config = dict(
    n_layer=13,
    d_model=256,
    n_experts=32,
    experts_per_token=2,
    d_expert=160,
    d_shared_expert=0,
    activation='swiglu',
    moe_layers=[2, 3, 4, 5, 6, 7, 8, 9, 10, 11, 12],
    router_score='softmax',
    normalize_top_k=True,
    routed_scale=1.5,
    balance_loss=0.0116,
    balance_bias=False,
    router_noise=0.3,
    init_std_router=0.00787,
    lr_router=0.000578,
    n_head=4,
    n_kv_head=2,
    head_dim=128,
    vocab_size=10916,
    norm='rmsnorm',
    norm_place='pre',
    norm_eps=1e-05,
    positions='rope',
    rope_base=4200.0,
    rope_fraction=1.0,
    qk_norm=True,
    attn_scale=0.0884,
    tie_embeddings=False,
    parallel_block=False,
    init='uniform',
    init_std_qkv=0.0382,
    init_std_o=0.00529,
    init_std_up=0.0382,
    init_std_down=0.00452,
    init_out_by_depth=True,
    optimizer='adamw',
    lr=0.00214,
    beta1=0.9,
    beta2=0.95,
    weight_decay=0.0,
    lr_head=0.00603,
    warmup_steps=452,
    schedule='wsd',
    decay_fraction=0.913,
    decay_shape='sqrt',
    final_lr_fraction=0.0,
    batch_tokens=65536,
    seq_len=768,
    doc_mask=True,
    z_loss=0.0001,
    train_tokens=262600000,
    steps=4007,
    dataset='wikipedia_en',
)
Below are experts of layer 4 (counted from 0) of a mixture-of-experts language model. Rows are named router (the router's row for the expert), gate (a neuron's input weights, with its number), up (a neuron's input weights, with its number) and show model dimensions 0-127. Each number is 128 + 32 x the weight over its row's rms, rounded and kept within 0 to 255. Numbers have three digits each.
After each expert's rows: "comes after" lists some tokens at least twice as common just before its tokens as in all text. This comes from a sample of Wikipedia text that the model never trained on. Tokens count by the router's weight.

# expert 11
router:119149156124139080166117114123110120073148180151132132166066155106075174171120137103106083124130137115081199146079161181104100070105093158161138075100126188180129116133141113120171137151168162186152168115125106136136112104195113081125107144132091146116135086132150108167143193070092121181084123172070112131179086166144126105132121127121096137138171167125156124157105139156160153128141
gate0:128099126136124161146160101063113085164060166106118134102080083137144121074127180113075165119125167161143183172111121155127121103129188130117089185127104125081121096072112100119131088066202091104135102174157119155121125138142153116129080078082145142118123204070132086127138120128120120152130107120156116101156165077118087110090055101051136155077101131063138152092107148160067117148146
up0:168137107126131118120109108177142166110103089187135197189058194130145107082159183151097087153121179090178181105078117102111121084112096173083111143139104148206134158124147137109113080129176103134139091124094086121120149146129121099131092105116160105124207163090060155160149137087126091152127186155133160132132105080121123093128118102119098079141163126142136106084158181151140068167140
gate1:142119108195132031108106126103151104143150142139130114136102099114103175096085132205165163136143116072088172175077110154142051117119158091103159181189152162139148112109110122105186119100169114097102089125115121086152080124139069163184135097086127150124132155142152112118160148099142075103164131114109142097194159102087124136083183157126119144123182131115058104131134174112125169123108
up1:133107083169189112125124149125148122086088065105148140130141170079184074128090182065097161163130190127132138121109194125149118118097132122131131157116114163146107136187115140120131151157111090132129142070139104182193106123168142136109132133118118138108099120091111121134114112102160121147113132181170127102090183169067129148178086117093166119100088164119178115102141100171123113107105
gate2:173104109146163174128078153171215129158131137209104140104151074098117115130095189144130108087148169079123104129123107108176123158146112141150157090153154156148084119127203132174164100118100144137181066164164164108181133178114161142165172123141178148086149157123154146143101136064160222101073120080150117091085148144117138127128136069081096168163084130133112107122132119092134145181134
up2:161123157155147143136067117086080162161192122136118132156099167168080120112123112108150094071150099097104189097137161115111190072180115092144091117120165138138144191132120165121156135059113202115156099147120160103134082158109130139114143193134131099109125167082135144141142101128115109079126149086110079085156094152146161093161090130107087131115146098114183156142135124111149088118139
comes after: " |", ":", " the", " of", "-", " ("

# expert 16
router:110162123116135112155103131130103156094149124080131153124141125136120185098104121187100135128129107121138101179077097118175127155079146124122171095170149129137149150113083190123161135135132087139059078173090162119163053161164119096142154127151082189119156115145183105192193153138152183119165133180109139169143153176128137106116102077125175093156129164139097095161129166176140077097093
gate0:183149134176116119100082146099140144174094085172125111169092181159165132178105140169123125128156082082122150132121114084099098150059113093073118162139098144144196134111142084106117126185194162095156089119104145067105151158153202150140145138111181135120155131115175085128184081161149117099122135149116111081142056142063166141172160140130145129175141174162131206140101144130099118163119
up0:126104083107100140148167161133092135140121130185117116123105115150116142149120077136095181095108112165098127173091128156150126144146117148175151119126087134115065153166173124154111129074154135150059160136095177151128095140156100140141080103123113135177117078138123101105102172123166123121091151197120180127152130145097113159177120116156099116166127109119163116127102191087186181121208
gate1:078059122148133157147089149138087090155132104184161099110162085080157115142184117077135151113142141078107136125155112129156184137113083132076103175118138096071118132146133111118146121112092124137168184171116120099165084133095164108070089150141165117144117148131130160109120108163127140119117030182083115114119140083088115136189100145073083153163133121127160094159153127064118118137160
up1:144113149127088131126142152199117138137185092129104169112122160111121108110158093069172101155095095066162188158100153150110108143048165127077124185101123134169088084135144152133134162126173112107082089164100156126132135162191178109118107169155108090139096077157126087161096140080110110147136116126115122091132170090146092074173117133148151120151079147146155170107096162189154102152104
gate2:097141091152087127095160189101100101155144135117160111113156086130119117146124072118162166162099075083175094079116120102152163150128144131058064125099060117133143117138140145157102116139153131076110155127126150132162182118132136123130117095109171088127156145123068111105137094100103120155110131137166172109098133161112141111209109136159087109120167086178121118121126090082110132106135
up2:146128084131056151090153108178060142143141076110157122136100181170121106163119083147087142126182143125161116067147102158148101148072161135123137125173123148140099157148099148145195141091111087132136137096136125090126119189151079122077078156100132065123161171127116164111131161115116132150114106120121077114108104125143183139112114103106128105164097210152129170120077113128145135133102
comes after: " of", " in", " to", " as", " for", " that"

# expert 24
router:117130102159124084130164143107086157128145098117138123135098154139116156161168113084104077141093125091090132120099172103124123112073097154084143104165122088143087103114193125180127137098125134110159089141111109112087094180085140138155077181116066148167098092105183081189182179085086182091136127156135124167112120092118166104106123076091148116148136159137122115126079146210165128095073
gate0:107146161089127132117181110163098159185055189173074176111122126119073094088133116160118066111166186147118104091157117134168150147101095117132105157133058115100080147134096128094163068156138099195141115143113105116111088152092105111186157093105193105124201155123124175128148181076134119103152102135154071168149134099158175072084147161074124183118125124169172138060097136171148173095114
up0:096152110117149116195116136116100173134177115161064128146191185104136113134051134149156089108130111117086127162102117183157093134079106059163105121080112073140086086082185127110084165152120125139119130077121161146091084119195177175132085111125142174075151095180106123142094115105137151090109124085166127080150133098087171116117125134130104068145126153150100079146138139109123064153089
gate1:120136188149104179176156149059114182112131192181135084125104137122110112116065129104109122099166126136083141143144140096158161114134157129177109156081160129162095046145148218135130083107093166190140166054155118110135155097198109081070095106107093125080162117174175121090158071175170089144122129123107095065153141139142110104122128125110100124159202110168135174129175107094148127101111
up1:079105127209164168138098086155128131091119118149174105072200157085108164169127127113083127113129153150099138141090191106151109113110083143108165046157129117162114118168117159118090147134092134109107182137118028073109175129117186152117131158048140105094085085101113124117086121159153133090090116117103136161179119110068152151152131056108121133147200150114107113072188122105155136100103
gate2:100139092137157139159146115195127127167153187139078190152116137178094131110163107095094106098092086165164096129100163070166176072133109137089085152108136110094072143179163105119107078123106121155158088140075100148105165177137166167169089118066101161115115121091111092150187067129154109137162145161146160119076135093150109163089070083119098166151087107074108100118126076132136082111147
up2:116191102112110086158110125114102137125135087133112104122098156142193111166147132179121135162115101057115078103079113103165133122093075103113153124143173130150164117126125116069095161195106148139093080160161103168142139094132127099066107108161126129136181102152179158106081068124102138112113130111105194162122098159121071086142080125097128126128095084154149105100135107076148130145113
comes after: " |", ",", ".", " and", ":", ";"

# expert 0
router:127131094104130116067158144124152139096118171102141158169121134150110199143146135147118178142097163137073148138139164119125116108065085147174129098173117136177104094122134121154136138128146138125146076087081120097133075139143148074123082136124062113159146084093190117135159155048105188142144125140085128164132120082121185136097126117154099162145114178124174071199145151182166135118066
gate0:127132117089132194132143127163120144106173136157126135134152141181135132112121105124121157145115139111141096147054120123108150081126163143158162132109131147116076157146167088145091134159100119146139110164173109087106130153114086155116086164155090160113145125035134148140190080107132104111096099086121088134085115120076207123123115034102142172146079154054124116098109180085135183155164
up0:180081142133086096143157146144157130120103081100147170079173097148156105152123095172105097149165154163156115128147063136113089138181098066143145140127143111126110098128129147116154074072141090137154066120132130156205128158098076173148106139070092130189111148102161110132097094172121123122135171166108142116088148158119148111132113137170113127112104072098167172178141083129109090110080
gate1:086127095124103188111158117120100171100079104121087169145132126166171179115093129076124112198116096101156161103129080147091106134123162151091074154143080123125108123195157126131128173169155152153183105179094151146087101099131159180085125090130145136114116136111090128090115170121177134150120050163189170149062110125124160110118130178171134092122112122078136096135143163158146137088104
up1:120121123134125160169082104099153164157134144160147124191122111108119098099076197097147154124175146139126122072102115128154114123154178079144090197139163177123121095134194129088078124150140179158113145104059113162142148142151143107158172126107138122063073109103110193094151149094068124147085111119178133145100113134086116162107098116160124125124115081199084126111171190176170092132098
gate2:121108157114158114109156117140178158145091133120134086165110072167114132110143144075119165148097089171151160135165098071085158104135134107122082144108144134146134166118053120145181092187145178160112106081214185096103067146140152131119120136122110094169193102137106128176117118059151123132117087159128160154135134152068140126121150148140180149155101141108108123113106058093152086087124
up2:133180172094118090090137079120157125111123158157085064103141131102126132145129120076175175080144152128092129185162101093177179198084125121151129151173153125126148119140057099128147150143147129109108107166164164155146097189101191091097119149166144091138084060188204124136146120069130140134087134147119069147182115196140156095094111105102151158128182137080129115114087158137177129132176
comes after: " |", "|", ",", ";", ":", " in"

# expert 19
router:150102157139089098126115184156147131046163113146160127163109137114168182095137113177103128091133164098175107114044118101175154146075142158139140157147176119103164141124090140128105179120129137120093072099176193108160150124144090096131135095122077148100138143169158169207126114063156168149128125110093088142115154131195194136108157176108206069141108113189138092141131112174114139124062
gate0:126141145153167125136099171140157172065120116155107135155121088154123079119121125150135091118115089157141167040081162101116191110181092128112173140127109099065127167121110132132172097177139145168159106114150155168168120131172150110088152110172094124150103148209049118101139153084063181106103185116109151125119169141188111130131116112139163160145119174166129162086128117118082075092154
up0:128049094165080104130123105105056131139090159109148171158171125167163144185090084154122153162135105055140107119111098138171189147087207129169084146150130098151133129136098139128089107142134128164095138119164183094060114149108141130144086113158089162135089111113142090173127128096097130105144148122172115169134110130117130145166170129139121121198100126117128115156112109117096100106113
gate1:132157137177113131187117105155158089142032138079134178128120166158171197099143075142139141104122075136174091120152134099128149105128145121095102114104133129118105146050170129177174144099160089127115116131080087155097152168143158103172107173122092188059116098105151139140128090120173108140130169129104106161102118127109081092122124125104123062151138151126129165101094131073101099109168
up1:114135132191132129152080106117112181055116157104103081145073088166097161099173100131130150182113138185074077146163138166093099152152108111148140113122111080184190086191099108122140071157165124133139143172141136114086232196137146068156150141136132113156116138128090142102111114177162107133159070111145160102082116130130089093113115153143145148150107150098180165132141082152069152138110
gate2:109187102143163146108164154180178106125153087167148157187181081174094130104141087199131079108167081164118170137102117093143081125142094151112114141108113141082133089140088064163119098163156146212169111101122173152113095156130155105136113148099089145090143166140134083132157144097140100137086142158139184129131148115154106133055102165054092165165138157151112127176172179180192155170143
up2:105138090108092092177118150116117111141116126142134129128153146162124083108108159158153200104152116059134100133152138096141076110147131091154116174111075204148066102150094101186101106075152178149136103137138158139122067158139175138141169184116102134124109133094126148055057090150188131171135164187079153166157144121114131162163104129156131094105141089177181160148122125091151219166106
comes after: " of", " in", ".", " for", " to", " the"

# expert 13
router:137169108089086139114152146127112107123132153181094107153130198179138105102058103141125134130166106103149098109104100132102154128165133146183116168137136141158083108107147141134118096136134170125111143149161083170129118078158137113079145082085114132081143187164153115119145128126143073173176077149133125145106108183182051152116071125125059173108089073168132152050136151114126121103184
gate0:142158180084139119193161189120102141140122064151082163229117133215097116136166131086190189115168125103186117090124087147128150116095138086173140142041113086103122129195100132200109143113153132147161185135129092154173133183106108126121180126138135163168135113154090173110128122179124101136174126130172176163151145142059129133134139195143142169073114094169112185157145104098127129120127
up0:162144121029144079136136070146132164123139206163140168143162164127111133148137172130081149101125142109129142132172164112130138112138173156176130118106146150123143149093148146144091122168150119075130077083145157095112060056109128153093128058106150056109139146145116113148129157143081143166085135149191147146213100099116131159120094161137134091098127161101144116119118165145122116193088
gate1:110129124143177094141128160151128106167152153118154205153104088102169150190127164132103196128123136167085096127068099178124082143122129119092125098152138052147126171132090077082102128161110136082121098100085113110118149114142114183122172157171049071171131182152072133136125125135164118102123049140115114089108154095107119174088144108135076083085145121095109164163102164140145141132137
up1:095154134125149166145140195152103107128178144170147056145100166133170101105145160130182131087162076099126166061184095168175144091117093087109165165121063085100140130112161111140100127094094141102102146184162098120081164085115075119084070133105084079147064123164173100151096121092126136152160085128124144170120053173102084109143136040133120169075099092144146102068132160121120103142108
gate2:109148135156159122185166178096086152130100127178188124147164140131103133138163129138113096136112099136137163162115081130112133114049152153145107113113101105161097156118212202135130123140156159100161101159138111091120094116135091083130137112128141131155121127125107183118171127182133147154135069063169185143110160100121137120167124132155183085153141109126141075069104063088084122086136
up2:163152103099124091047137122101115181122126085112106074080120080088162117039074087109090150186110149129133132135150143092135151135140049111131165121117162100146121122175144124122072142078150134180143144191141121103136203119151146106143097155135084132205140104152136140144098122089153177138064134216118172170075163116145132170162106160137095203151076148095150199167113080184162156145112
comes after: "-", ".\n\n", "|", "==", "\n\n", "==="